Experts of a small language model: a sigmoid router, a variant of Muon for the experts.
Below are experts of layer 3 (counted from 0) of a mixture-of-experts language model. Rows are named gate (a neuron's input weights, with its number), up (a neuron's input weights, with its number) and show model dimensions 48-95. Each number is 128 + 24 x the weight over its row's rms, rounded and kept within 0 to 255.
Before each expert's rows: a language model's description of what the expert responds to; "gets" lists some tokens that make up at least twice as much of what it gets as of all text. This comes from a sample of Wikipedia text that the model never trained on. Tokens count by the router's weight.

# expert 29
It responds to: Word-final suffixes. Closing suffixes of verbs and nouns inside words, such as -ing, -ate, -ary, -ire, -ize, in comment'ary', return'ing', ump'ire'.
gets: "ing", "ate", "ated", "able", "ire", "ure"
gate0 [118 151 107 127 103 135  92 117 113 129 101 120  76 128 145 172 130 138 145 118 127 153 104 130 112 111 148 119 146 131 148  72 106 150 176 158 162 155  93 112 132 104 116 135 135 184 135 153]
up0 [127 135 170 184  87 168 148 154 124 118 123 102 138  76 170 132 123 172 131 151  98 156  99 154 126  73 166 176  94 144 147 125 124 127 120 133 149 159 113 137 116 132 130 121 159 142 128 170]
gate1 [ 92 110  92 111 147 159 121 125 107 163 126 132 127 160 169 139 112 135 159  97 150 122 143 147 157  83 128 112 120 150 178 144 118 157 153 143 130 106 120 139 139  97 125 120 100  97 148 115]
up1 [131 134  94 140  98 163 148 130 161 121 105  77 170 153 124 145 123 155 110 131 142 111 127 141 103 142 142 136 109 134  94 128 150 162 169 173 120 136 119 178 101 106 162 153 113 140  90 108]
gate2 [122 107 118 176 107 103 132 131 127 119 116 111  92 103 102 194 138 143 118  80 166  84 143 140 158 148 130 109 118 139 113 116  92 160 119 133  90 140 135 127 169 144 142 110 122 101 111  99]
up2 [127 146 128 118 174 115 105 142 115  89 116 154  84 136 127 119 144 127 140 143 148 148 104 151 141 107 129 169 114 125 121 129 128 158 136  56 128 119 104 136  94 111 130 126 122 133 138 107]

# expert 23
It responds to: Group and role nouns. Common nouns after the or first naming teams, bands, schools, players or vehicles, such as team, band, school, aircraft, police.
gets: " and", " team", " time", " player", "ty", " school"
gate0 [123  99 148 118 123 110 134 121 173 135 143  66 136 102 140 130 132 111 135 136 148 129 110 117 120 111 140 114 122 146 131 136 107 135 147 159  82 160 107 101  73  91 176 142 146 120 138  80]
up0 [136 165 150 141 112 160 144 152  99 122 136 157 124 132 125 119 107 129 122 126 164 170 172 123 135 124 141  93 101 132 141 112 129 136 140 117 140  76 125 134 140 160  97 166 149 130 112 133]
gate1 [115  74  97  97 130 129 161  97 145 119 107 165 108 118 117 127 148 127 134  92 136 119  88  73 159 120 129 109 134 148 141 149 103 166 148 108 159 155  82 127 115 129 105 153 105 111 154 152]
up1 [ 98 104 122 136 125 143 124 154 169 129 134 131 137 133 115  83 129 140 118 126 113 135 177 128 131 141 150 133  90 165 103 148  59 122 126 160 156 112 147 123 131 195 117 141 134 143 147 141]
gate2 [156 135 146 161 129 122 139 117 144 133 105 108 132 162 102 109 107 121 164 161 168 152 141 137 168 135 147 111 162 112 125  95 114 119 143 137 127 141 128 128 121 113 148 111 153  92 106 122]
up2 [164 143 155 137 141 117 105 100  97 151 131 112 133 116 113 160 127 142 132 147 150 133 111 162  85 114 112 123 159 121 100 140  91 144 119  97 126 167 160 121 154 142 132  84 135  98 111 118]

# expert 24
It responds to: Commas and and. Commas and coordinating words separating list items, names, places and clauses, such as Dénia, Spain; labels lists; and, but, &.
gets: ",", " and", "),", "\",", "',", " &"
gate0 [114  69 135 146 174 108 112 114 123 127  84 137 115 136 110 123 119 147 133 125 137 144 152 120 108 107 118 100 117 122 151 160 132 117  93 104 128 108 145 144 147 209 133 131 100 121 133  93]
up0 [144  89 159 155  98 118 124 116 143 127 109 159 135 116 134 135 127 162  97 171 124 123 143 187 132 108 126 145 142 167 146 110 105 149  90 194 140 142 109  92 163 136 122 122 118 129 109 114]
gate1 [105 150 137 153 103 141 104 141 124 158 108 165 115 155 122 163 134 122 140 112 166 128 126 118 126 104  88 140 166 135  81 125  62 163 136  93 146 147 172 109 119 127 127  87 112 107 110  77]
up1 [156 168 162 156 116 107 113 100 168 171 104 139 136  91 152 138 137 103 145  91 113 143 120 158 131  94  99 148 147  87  92  88  85 175 124 134 140 150 104 136 118 113 105 106 118 118 109  90]
gate2 [146 120 117 119 144 141 106 172 123 113 118 104 135 144  96  98 148 168  89 155 149  95 143 148  78 125 138 152 113 124 144 148 117  83 109 135 136 153  97 108 104  96 117 102  96 146 122 124]
up2 [122 150 100 147 125 111 123 145 146 147 148 121 105 135 121 141 138 134  98 130 108 136 125 125 100 108 128  98 104 126 145 113 114 130  90  78 112 137 126 129  55  86 152 142 108 125 142  79]

# expert 39
It responds to: Coordinating conjunctions. The conjunctions and, or and range-marking to between paired items, as in rhodium or iridium, 1978 to 1980, plus % in tables.
gets: " and", " or", "ia", "%", " to", " &"
gate0 [131 151  93 140 105 137  99 147 167 108 149 181  94 126 161 126 141 161 126 124  99 107 131 153 160 129 111  83  79 208 134 108 161 139 138 106 128  94 124 187  91  90 135 123 132 161  98 140]
up0 [153 156 101 134 162 146  99 144 113 137 144 147 189 153  88  97 110 159  85 146 128 152 147 126 128 134 120 135 105 165 127 137  81  85 154 144 119 123 127 149 112 109 103 133 170 124 139 158]
gate1 [ 77 137 143 128 178 115 110 111 132 118 113 119 134 110 111 129 111  97 206 141  95 158 126 105 144 105 135 123 108 154 112 118 130 142  90 121 123 101 129 123 158 100  98 121 156 107 124  94]
up1 [148 160 104 129 100 144 129 134  64  96 117 124 128 175 151  95 143 127 122 136 124  76 125 121 141 115 173 142 144 115 166  98 133 102 168 128 129 115 147 133 116 100  83 117  93 104 177 159]
gate2 [150 201 116 115 147 116 127  99 156 134 136 116 107 108 136 104 131 101 131 146 137 114  78 119 112 117 130 174 126 120 160 131 117 119 122 116  96 133 163 127  87 140 116 117 138  82 139 143]
up2 [140 147 128 149 112 149 131 126 102 155  96 104 177 142 111 134  78 142 110 126 110  93 141 160 120 127 183 171 112 154  77 144 158  92 144 110 135 169 136 162 161 139 140 117 121 149 103 125]

# expert 43
It responds to: Mid-word syllables. Inner syllables of words and foreign names, usually after an initial letter or prefix, such as mat-ur-ation, C-ur-rent, uns-at-isfying.
gets: "ur", "ri", "ul", "ra", " Al", "at"
gate0 [116 143 150  99 117 165 122 139 141 135 132 118  98  97  96 160 133 168 140 168 127  98 101 159  84  98 121 124 156 151 104  82 123  87  90 149 149 109 156 108 151 104 124 103 135 135 146 102]
up0 [ 98 128 121 113 150 152 163 125 143  99 105 111 108 140 150  95 146 110 120 173 138 125 125 134 126 151 136 102 129  81 116 136 121 128  68 155 173 106  67 126 131  67 123 112 170  77  97 133]
gate1 [105 157  88 125 111 152 131 151 128 160 141  74 119 132 146 118 145 169 147 127 129 129 119  66 135 139 140 102 114 153 141  94 136 140 128 126 177 107 112 158 118 136 126  85 111 152 136 169]
up1 [123 150 182 161 124 130 104 176 150 128 131 118 112 121 137 115 153 123 104 158 139 153 141 134 109 105 118 138 123 129 121 144 107 115 117  58  86 159 125 101  86 122 155 103 108 126 158 125]
gate2 [151 150 120 150  96 125 127 122 115  83 118 126 143 109 176 149 153 145 144  92  78 111  96 126 135 136 143 141  91 146 122 100 151 160  88 123 123  68 119 104 105 131 113 103 100 135 141 151]
up2 [174 152 109 124 141 152 105 100 181 108 162 147 126 153  70  75 114 147  87 153 100 123 148  81 135 140 104 125 105 129 115 129 119 132 140 112 116 128 107 156 123  98 128 171 116 109 104 150]

# expert 9
It responds to: Mid-word c/o fragments. Short fragments with c or o inside names and rare words, often Spanish or Slavic, such as Gen-oc-ide, Telesc-ope, Sy-rac-use, Ig-or.
gets: "oc", "o", "c", "C", "ac", "ric"
gate0 [160 100 144 152 130 147 173 147  98 165 129 123 122 129  99 151 115  73 150 149 124 192  89 107 134 163 117 172 166  96 125 118 104 101 148 118 105 118 125  99 124 143 119 148 138 106 119 128]
up0 [156 141 146 191 121 148 162 143 149  91 119 122 126 130 128 122  95 106 126 127  76  95 131 100 163 125 124 123 121 128 105 113 134 143 115  93 116 133 131 115  98 130 127  89 166 125 100  95]
gate1 [151 116 121 103 141 145 121  90 171 163 113 163 130 151 167 149 112 137 151 111 137  80 100  91 112 117 171 149 116 150  95  94 135 149 142 124 102 159 121 112 109 145 124 107 130 191 139 142]
up1 [135 158 177 134  92 108  68 136 112 104 120 130 173 135  77 148  88 109 104 136  94  89 143 154 129  94 112 102 152 129 126 170 154 151 100 151  64 116 119 145 107 123 113 132 144 125 132 139]
gate2 [116 130 152 164 147 150 152 100 173 101 114 154  87 129 129 105 152 100 126 125 120 176 158 128 140 114 134 137 128 137 143 120 138 102  75 115 139 111 115 192 128 138 138 106 114 182 113 131]
up2 [138 117 148 143 159 143 156 130 110  80 130 184 110 129 133 115 134 131 112 103  98 122 165 128 172 106  98  99 111 180 112 126 145 117 107 118 125 119 135 157  94 113 171 130 123 124 131  94]

# expert 14
It responds to: Given-name pieces. Common English first names such as John, James and Mary, and pieces completing names (Kel-ly, T-ony, K-ate), often in sports or credit lists.
gets: " and", ".", " John", "ah", "ony", "ay"
gate0 [134 151 113 179 148 140 164 120 135  90 150 124 138 129 120 109 118  92 139 127 108 141 174 133 158 119 115 107 131 144 125  98 136 153 128 101 152 111 128 119 104 145 146 167 187  97 147 160]
up0 [ 84 106 107 166 109 141 170 141 139 126 108 113  98 116 155 142 138 100 114 117 139 156  94 151  71 133 129 130 152 112 117  81 150 106 152 133 156 118 138 121 128 140 110  94 147 130 111 127]
gate1 [139 117 134 124 120 102 157 128 142 141 145 183 122  98 136 125 128 114 116 115 106 140  97  91  84  96 117 112 117 170 180 168 106 113  73 144 153 143 153 157  97 151 117  65 100 124  93 111]
up1 [128 154 127 131 127 144 146  96  85 130 136 142 136  99 142 169 117  89 115 119 129 166 123 155 108  91 179 137 134 149 106 116 163 152 110 132 140  77 156 125 124 146 146  96 133 129 163 159]
gate2 [107 118 110 134 104  88 111 119 104 117 127 122 133 148 150 172 145 156 103 100 126 163 126 143 117  86 100 134 126 153  83 123 116 103 103  93 172 123 119 127 133  98 121 127 101 130  96 133]
up2 [129 131 138 102 103 107 157  79 104 142  95 144 128 105 125 147 130 127 178 173 147 106 143 112 136 116  95 147 105 134  78 152 165 131  89 134 114 128 104 117 115 164 127  90 117 100 150 135]

# expert 6
It responds to: Mid-word fragments, f-pieces. Short word pieces inside names, URLs and numbers, especially f within words, like grand-f-ather, canadian-f-reelance, and digits in ISBNs or years.
gets: "f", ":", " and", ",", " F", "t"
gate0 [133 111 112 102 101 124 137 159 156  97 120 116 126 142 125 145 100 118  96  93 101 153 109 139 155 114 152 119 133 156 156 150  89 140 117 160 165 112 105 190 136 173 107 118 105 105 102  68]
up0 [111 148 103 145 120  99 139 137  81 119 104 165 111 169 152  98 108 118 160 159 153 117 119  92 142 125 109 170 145 144 160 151 115 137 150 152 186 122  92 146 130 141  88  98 115 119 158 161]
gate1 [113 102 145 142 142 125 149 119 139 152 137 115 143 126 114 160  67 102 174 145 157 168  81 148 135 126 104 140 100 126  78 110 149 131 168 132 144 139  81 134 140 110 116 102 121 125  91 123]
up1 [111 111 100 117 125 122 152 144 155 109 118  98 154 133 161 102 180 138  99  92  77 150 167 113 144 132 126 110 158 129 142 106  95 155 111  45 164 144 151 148 141 142 127 117  84 121 130  97]
gate2 [147 106 138 149 148 144 111 136  99 128  75 145  95 176 148 147 141  83 135 110 149 157 133  91 117 110 148 119 151 175 152 125 132 110 106 149 118 162  97 145 107 140  93 118  66 131 122 118]
up2 [126 117 109 141 123  91 113 107 135 123 172 126 159  81  98 100 128 135 142 160  56 121 141 133 122 139  98 113 131  61 106 137 117 152 130  99 121 120 191  97 127 126 153 148 145 120 120 174]

# expert 34
It responds to: Preposition "in", name endings. The word in after nouns or names, plus vowel-ending pieces of personal and taxon names like -na, -ella, -abeth, -idae.
gets: " in", "a", " of", " de", "na", "e"
gate0 [ 96  97 124 119 107 133 139 130 133 138 156 109 102 117 117 127 101 121 163 161  94 138 163 149 182 136 113 127 123 125 125 145 117 122 138  99 179 145  93 133 117 115 111 123 124 130 137 109]
up0 [ 99 134 131 135 169 110  96 153  96 127 182 103 150  93 109  95 132 118 150 152 118 103 120 109 125 110 115 140 104 119 172 158 141 139 137 139 163 120 176  90  78  94 117 175 142 124 128 132]
gate1 [132 177 147 119 141 124 133  99 116 122 107 101 139 106 182 145 116 113 149 140 137 102 122 153 162 132 129 138 103 124 128  85 100 132  98 165 165 145  61 150 110  68 108 152 188 108 114 138]
up1 [ 88 157 137 103 131 182 141 142 117 165 116 127  91 106 114 112 145 146 111 162  88 145 120 171  96 108 104  98 108 139 144 115 131 117 137 128 195 132  81 116 114 101 135 158 160  99 136 142]
gate2 [107 137 131 136 144 121 122 119 135 142 102 128  95 159 141 108 145 124 153 162  82 158 117 146  67  85 121 147  82  91  79 131 162 140  95 116 130 116 142 150 144  87  99 124  84 130 148 113]
up2 [183 131 111  75 114 161 101 122 109 113 133  95  92 158 123 125 130 133  95 123 131 128 144  50 135 154  86 147 173 116 133 115  99 119 123 162 164 129 132 115 124 127 149 123 116 141 141 138]

# expert 16
It responds to: Past-participle suffixes. Word-final suffix pieces, mostly -ed, -ated, -ced, -ing, -ial, closing verbs and adjectives like divorced, armoured, automated, belonged.
gets: "ed", "en", "ated", "ing", "ced", "ac"
gate0 [111 128 108 170 103 131 170 133 137 144 112 102 120 118  96 106 105 155 112 162 113 139 131 118  97 104 119  84 121 185 137  99 148 116  73 141  87 116 154 109 136 117 134 127  91 104  89 110]
up0 [172 126 124 134 142  85  75 150 120  87 139 146 148 168 137 160 156 126 141 175 112 142 148 107 160 135  96 128  97 108 127 159 179 136 130 140  85 149 131 117 139 121 124  99 177 128 103 132]
gate1 [133 100 126 113  97 122 141 101 104 104 100 138  64 122 192 101  98 124 132  92 126 116 142 121 120  96 135 110 102 111 114  98  96 118 119 111 142 120 113 138 136 143 124 118 126 142 136 105]
up1 [146 156 101 132 158 134 134 106 136 116 138 116 101 167  99 163 114 147  91 112 112 153 140 113 136 104 133 100 165 130 147 149 130 133 124 151 136 176  91 154 103  94 120 129 126 129 137 146]
gate2 [111 135 106 135 128 113 122 164  98  79  92 166 114 164 133 104 126 129  94 112 121  73 101 124 142 114 124 134 116 132 196 132 141 143 166  95 128 146 151 113 113 160 114 118 152 164  94 136]
up2 [130 127 118 122 115 130  92 107 132 160 154 103  86 101 109 105 128 127 140 165 119  99 113 109  88 148 163 124 136 126 123 171 108 111 118 120 172 111 109 149 142 128 127  99 113  81 106  97]

# expert 35
It responds to: Coordinators and name endings. Conjunctions and, or, & joining names or places, plus final vowel pieces of proper names like Tall'a', Spart'a', Toron'to'.
gets: " and", "a", " in", "o", " or", " &"
gate0 [192 126 106 110 118 175 164 129 135 102 129 125 129 131 151  87  89 144 156 111 142 154 157 131 132  80 147 158 136 134 130 124 163 142 153 137 141 108 122 160 119 124 118 144 133 129  98  95]
up0 [125 145 113 128 143 151 125 102 107 137 111 170 102  81 163 110 137 166 105 110  89 165 135 120 153 110 106 119 121 172 137 118 116 154 152  96 154 148 105 169  98 128 154 101 138 128 113 128]
gate1 [114 109  89 123 128 118 124 152 127 156 151  83  75 137 132 106  75 133 191 152 154 155 156 139 152 141 139 154 113 149 119 121  97 139  84 126  87 137 110 137 147 107 148 143  95 123 104  96]
up1 [131 119 121 147 150 113 150 136 170  92 131 102 150 114 147 158 134 104 125 152 108 135 138 175 169 128 137  96 108 127 182 141 143 122 170 143 133 126 142 146 106 129 148 133 127 164 127  96]
gate2 [119 166 131  94 150 137 122 140  61 123 141 104 105 133 120 144 131  82 150  95 114 112 112 114 116 124 122 118 126 137 139 108  73 141 102 145 157 121 126 118 167 131 140 150 116 119 126 135]
up2 [117 137 110 111 179 120 158 148  94 105 154 112 111  97 117 116 137 113 127  91 114 146 115 103  35 125  65 105 133 130 109 130 110 104 122 127 145 139 162 114 139 123 145 153 149 139 110 171]

# expert 3
It responds to: Verb-forming suffixes. Verb-forming word endings after a split stem, especially infinitives after to, such as valid-ate, indemn-ify, persu-ade, incorpor-ate.
gets: "ing", "ated", "ate", "ed", "ating", "able"
gate0 [151  98 153 170 112 106 127  82 100 126 125 174 122 108 106 124 157 104  96 108  87 159 112 121 136  90 104  77 110 124 109 125 108 144 132 128 143 116 136 110 116  69 126 122 117 175 114 122]
up0 [109 127 156 104 151 140 129 160 131 131 104 152 148 127 114 105 150 137 146 144  76  75 134  82 108 153 116  92 161 126 125 144 164 116 112 168 152 141 128 120 139  88 101 142 111  97 128 156]
gate1 [121 190 132 118 117 168 134  90 168 118 125  75 111 134 114  91 166 138 139 117 136 139 130 100 141  61 111 125 162 141 124 132 120 137 120 131 115  78 118 147 140 106  97  99 101 131 130 127]
up1 [152 140 128 146 124 118 142 127  99 125 162 116 155 113 104 152 103 131 154 132 145 138 143 107  92 167 131 181 143  96 133 129 115 153 150 129  99 149 148 123 116 140 148 105 104  97 162 172]
gate2 [143  91 118 121 146 107 114 142 105 152 169 157 149 199  87 106 119 169 175 106 140 106 124  83 123 168 134 129 131 152 164 127 135 107 146 102  99 139 121 140 135 138 156 120 114 135 124 102]
up2 [117 142 139 131 132  83 122 110 134 108 148 129 183 142 174 109 103 148 114 176 142 144 110 196 128  97 116 166 139 123 123 122 126 136 107 153 142 159 151 127  86 164 131 108 120 143 121 120]

# expert 0
It responds to: Sentence-opening function words. Function words and common openers in running prose, often sentence-initial after a period, such as In, The, However, During, same, using.
gets: " In", "In", "==", " with", " The", " per"
gate0 [110  91 100 164 134 125 139 159 125 137 102 107 114 117  72 164 149 141 137 148 110 113 109 155 121 114 111 173 140 159 111 129 162 140  80 113 114 145 145 130 160 115 162 152 133 153 135 109]
up0 [114 133 141 167 143 134 166 164 115 105  96 112 116 119  78 122 144 145 141 132  97 136 119 184 142 140 105 106 137 101 187 110 144 101 116 105 121 147 160 133 165 116 103 162 129 100 103 148]
gate1 [129 127  90  94  93 107 150  97 132 140 125 142 106  82 180 167 144 117 125 118 138 156 149 138 168 120  97 161 128 110 143  98  98 124 147 117 149  95 142 135 135  83 140  95 145 104 139  89]
up1 [114 120 112  91 155  95 127 162 107  89 129 137 136  96  90 134 150 130 122 133 107 106 105 106  92 109 131  92 103 113 153 169 156 110 144 141 139 138 118 101 115  95 156  85 153 133 148 133]
gate2 [102 114 158 138 119 190 138 120 104 114 153 142 113 134 109 110 139 126 131 115 160 135 125 121 101 108 126 108 160 129 177  96 128 129 110 152  85 103 127 147  95  93  90  83  94 151 125 105]
up2 [168 129 103 130 120 120 131  92 126 173 125 145 170 187 113 117 108 144 122 128 146  98 108 151 123 135 140  93  99 140 102 103 144 109 166 138 133 141 133 111 152 112 137 164 161 100 126 137]

# expert 21
It responds to: Personal names. Common first names such as John, James, Thomas, plus final pieces of surnames and place names, like Hearn-s, Mold-ova, Kos-ov-o.
gets: "e", "ov", "n", "s", "ne", "ke"
gate0 [189 137 130 142 108 101  93 100 142 123 108 124 142 130 131 128 129 108 132 109 163 139 116 136 126  73  91 144 166 120 137 129 136 122  96 120 125  92 144 146 136 139 140 122 123 130 107  92]
up0 [152 163 149  93 122 106 145  92 104 109 127 169 124 100 109 124 110 119  96 113 134 151 100  96 126  87 165 115 148 126 138 117 128 126 101 126 148 115 104 160 150 201 151 114 135 150 144 109]
gate1 [123 149 108 129 111 125 103 145 107 121 137 129 130 113  80 160 120 118 168 102  90 123 164 171 166 109 149 144 141 164 154 146 145 122 126 124 134 109 104 122  78 142 120 104 174 120 140 197]
up1 [140 179 122 172 122 106 130 121 110 162  67 103 164 116 132 123 143 157 114 129  95 126  89 101 100 108 109 134 148 121 121 129 125 102 139 142 123 129 124 112 115 146 142 131 129 175 170 102]
gate2 [133 113 118 121 129 154 136 122 100 101 128 153 141 117 130 157 103 110 108 100 105 125 160 135 106 133 153 165 169 114 166 185 124 124 120 137 123 149 144 149 164 169 153 131 122 127  85 107]
up2 [ 63  95 127 143 125 110 118 122 103 108 115 145 120 148 114 125 105 139 100 154 116 171 130 138 137  61 114 134 148 143  77 182 135 117 117 137 145 121 170 148 117  97 146 103 136 122 132 122]

# expert 4
It responds to: Mid-word pieces, common nouns. Second pieces of split words such as Te-en, ke-ep, f-ranch, en-ough, plus common nouns like school, water, power, own.
gets: "en", "ep", " own", " up", "an", " support"
gate0 [128 119  86 122 121 132 128 124 146  93 123 112 106 160  94 111 132 135 141 117 113 159  99 148 176 158 161 174 111 108 128 113 153 145  96 134 128 123 116 125 154 134 124 137 165 120 103 121]
up0 [155 148 100 178 140 100 104 135  83 125 120 151 132 143 105 145 115  87 114 116 129 110 105 132 106  75 121 149 155 129 108 127 124 134 147  95 139 121 127 127 131 126 145 150 137 133 155 101]
gate1 [ 97 124 105  82 132 162 167  96 117 123 128  75 139 136 135 121 107 173 138 119 104 139 151 117  97 145 142 140 122  89 123 153  90 125 138 132 150 113 107 161 113 114 142 115 110 130 144 151]
up1 [126 134 138 110 109 144 108 108 108 137 140 129 103 115 131 106 145 152 152 121 124 131  80 197 167 117 104 113 148 111 143 112 102 128 124 113  81 149 179 176 118 166 127  79 110 169  90 113]
gate2 [129 168 140 155 136 121 103 152 197 113 133 149 110  96 114 112 116 157 113 108 132 137 146 136 124 112 107 142 142 166 138 131 121  90 139 105 139  87 106 172 173 119 139 108 156  90 119 135]
up2 [105 211 126 159 142 146 125 166 154 128 101 128 126  99 196 127 143 154 117 131 132 124 132 127 133 122 156 144 110 160 136 101 135 126 109 160 144 109 118 142 193 103 100 117 102 157 127 149]

# expert 31
It responds to: Capitalized name starts. Opening letters of foreign or unusual proper names, often vowels, in lists and tables, such as E-ricsson, O-ttoman, I-brahim, Land-less.
gets: " A", " E", " I", " O", " H", " L"
gate0 [112 135 102 162 113 118 135 151 161 104 127 116 152  98 157 144 141 109 140 137 106 115  95 110  87 122 102 127 113 195 186 123  78  93  82 100 163 121 111 112 155 168 123 150 167 130 148 141]
up0 [171  82 136 111 154 125 147 125 122  97 166 115  77 101 131 131 142 144 157 114 114 155 109 122 101 119 122 123 143 130 133  98 134 123 145 117  89 144 153  93  78  93 102 106 108 150 116  79]
gate1 [133 132 132 115 143 119 136 137 176 115 136 105 132 158 132 101 144 130 132 126 180 121 205 128 166 107 120 111 156 152 150 130 148 142 102 136 137 119 159 103 162  84 114 123 148 106 132 136]
up1 [118 126 127 118 148 137 128 157  96 138 172 104 134 148 154 155 150 183 148 105 108 135  93 138 136 145 150 109  89 111 101 103 146 170 124 129 136 118 123 142 138 129 115 144 150 171 151 166]
gate2 [132 139  95 165 156 127 143 129 113  98 122 120  99 110 114 168  92 125 131 134 149 140 118  90 131 106 127 110 143 147 144 145 177 128  95 194 148  75 104 124 126 147 143 129 117 145 141 129]
up2 [168 129 132 133  97 137 129 128 117 145 150 153 137 139 148 151 148 146 114 123 133 136 137 124 127 181 108 138 142 163 119 127 112 143 133 101 123 117  88 155 155 151 117  80 127  58 137 119]

# expert 60
It responds to: Accented, foreign name pieces. Word endings in names and foreign words, especially with accents, like né-e, Musé-e, Jos-é, Anth-ony, Jer-ry.
gets: "a", "e", "us", "'s", "é", "o"
gate8 [103 152 107  97 124 136 141 104 137 121 123 135 195 176 102 166 119 144 137  99 119 104 130 166  91  83 120 176 115 156 111 117 116 120 100  98 122 126 157 149 161 141 127 123 179  81 115 110]
up8 [126 101 168 127 120 117 123 139 140 167 146 147 112  93 173 110 139 145 139 136 165 178 123  93 141 158 141  81 125 114  97 156 107 140 154 144 148 121 105 120 111 134 140 112 123 163 157 107]
gate9 [ 79 164 112 139 113 140 108 128 112 125 134 114 153 142  87 130 150 127 143 134 126 168 144 145  80 119 126 136 115 158 123 135 119 126 121  89 141 119 166 127  98 126 172 110 137 141 135 134]
up9 [110 119 165 134 137 130  80  75 124 148 200 146 133 135 152  50 138 141 198 177 128 144 131  92 113 162 113 138 119 142 128 136 126 156  94 171 113 111 113 104 154 148 120 125 127 136 146 127]
gate10 [167 121 139 116 157 127 111  96 120 128  97 152 151 120 140 112 144 178 110 125 117 123 117 149  81 102 108 147 130 114  73 157  71 148  93  99 122  93 125 150 143 116 140 120 153 118 117 190]
up10 [140 100 133 138 164  96 101  99 122 151 106 148 142 126 113 149 143 121 139 117 139 144  78 144 100 126  63  95 137 132 128 148 130 132 102 163 132  91 123 153 105 116 128 136 141 123 113 139]

# expert 26
It responds to: He/she and "he" pieces. Sentence-starting pronouns She, He, However, plus word-internal pieces he, re, che inside words such as aut-he-ntic, rat-her, Caraban-che-l.
gets: "he", "re", "che", " She", " He", "her"
gate0 [124  74  86 141 155 141 152 131 148 110 183  88 127 167 122 134 154 131 157  94 126 165 107 129 136 101 104 142 147 165 138  88 132 114 151  76 133 117 107 126  98  80 116 172 143 102  83 139]
up0 [123 122 148  75 124 138 111 127 149 140 100 147 113  91 129 110  90 108 118 141 139 118 133 109  80 172 172 132 109 123 107 145  83  90 100 162 111 144 102 157 153 153 124  82 118 150 181 107]
gate1 [144 110 146 147 146 132 132 126 145 156 134 165 116 101 107 113 120 104 130 112 146 161 101 102 122 119 124 114 114 101 121  89 106 152 128 165 118  84 107 113 107 139 142 106 123  74 137 126]
up1 [174  79 144 140 173 118 149 137 157 145 148 137 108 104 126 159 135 111 117 107 129 107 137 147 133 134 136  84 118 120 119 109 111 161 135 136 115 109 158 114 136 121 156  67 127 113 120 122]
gate2 [164 118 134 152  87 136 166 125 105 140 131 143 167 137 126 114 126 147 137 104  95  99 168 146 108 107 119 135 165 194 144 125 125 170 130 103 134 119  93 152 132 135 141 115 146 115 114  62]
up2 [165 122 141 134  95 153 195 141 119 111 108 123 128  98 146 159 117 156 131  92  75  84 140 136 128 138 127 155 128 180 140 116 123 154 160  96 143 140 107 146 121 143 146 111 157 146 133  97]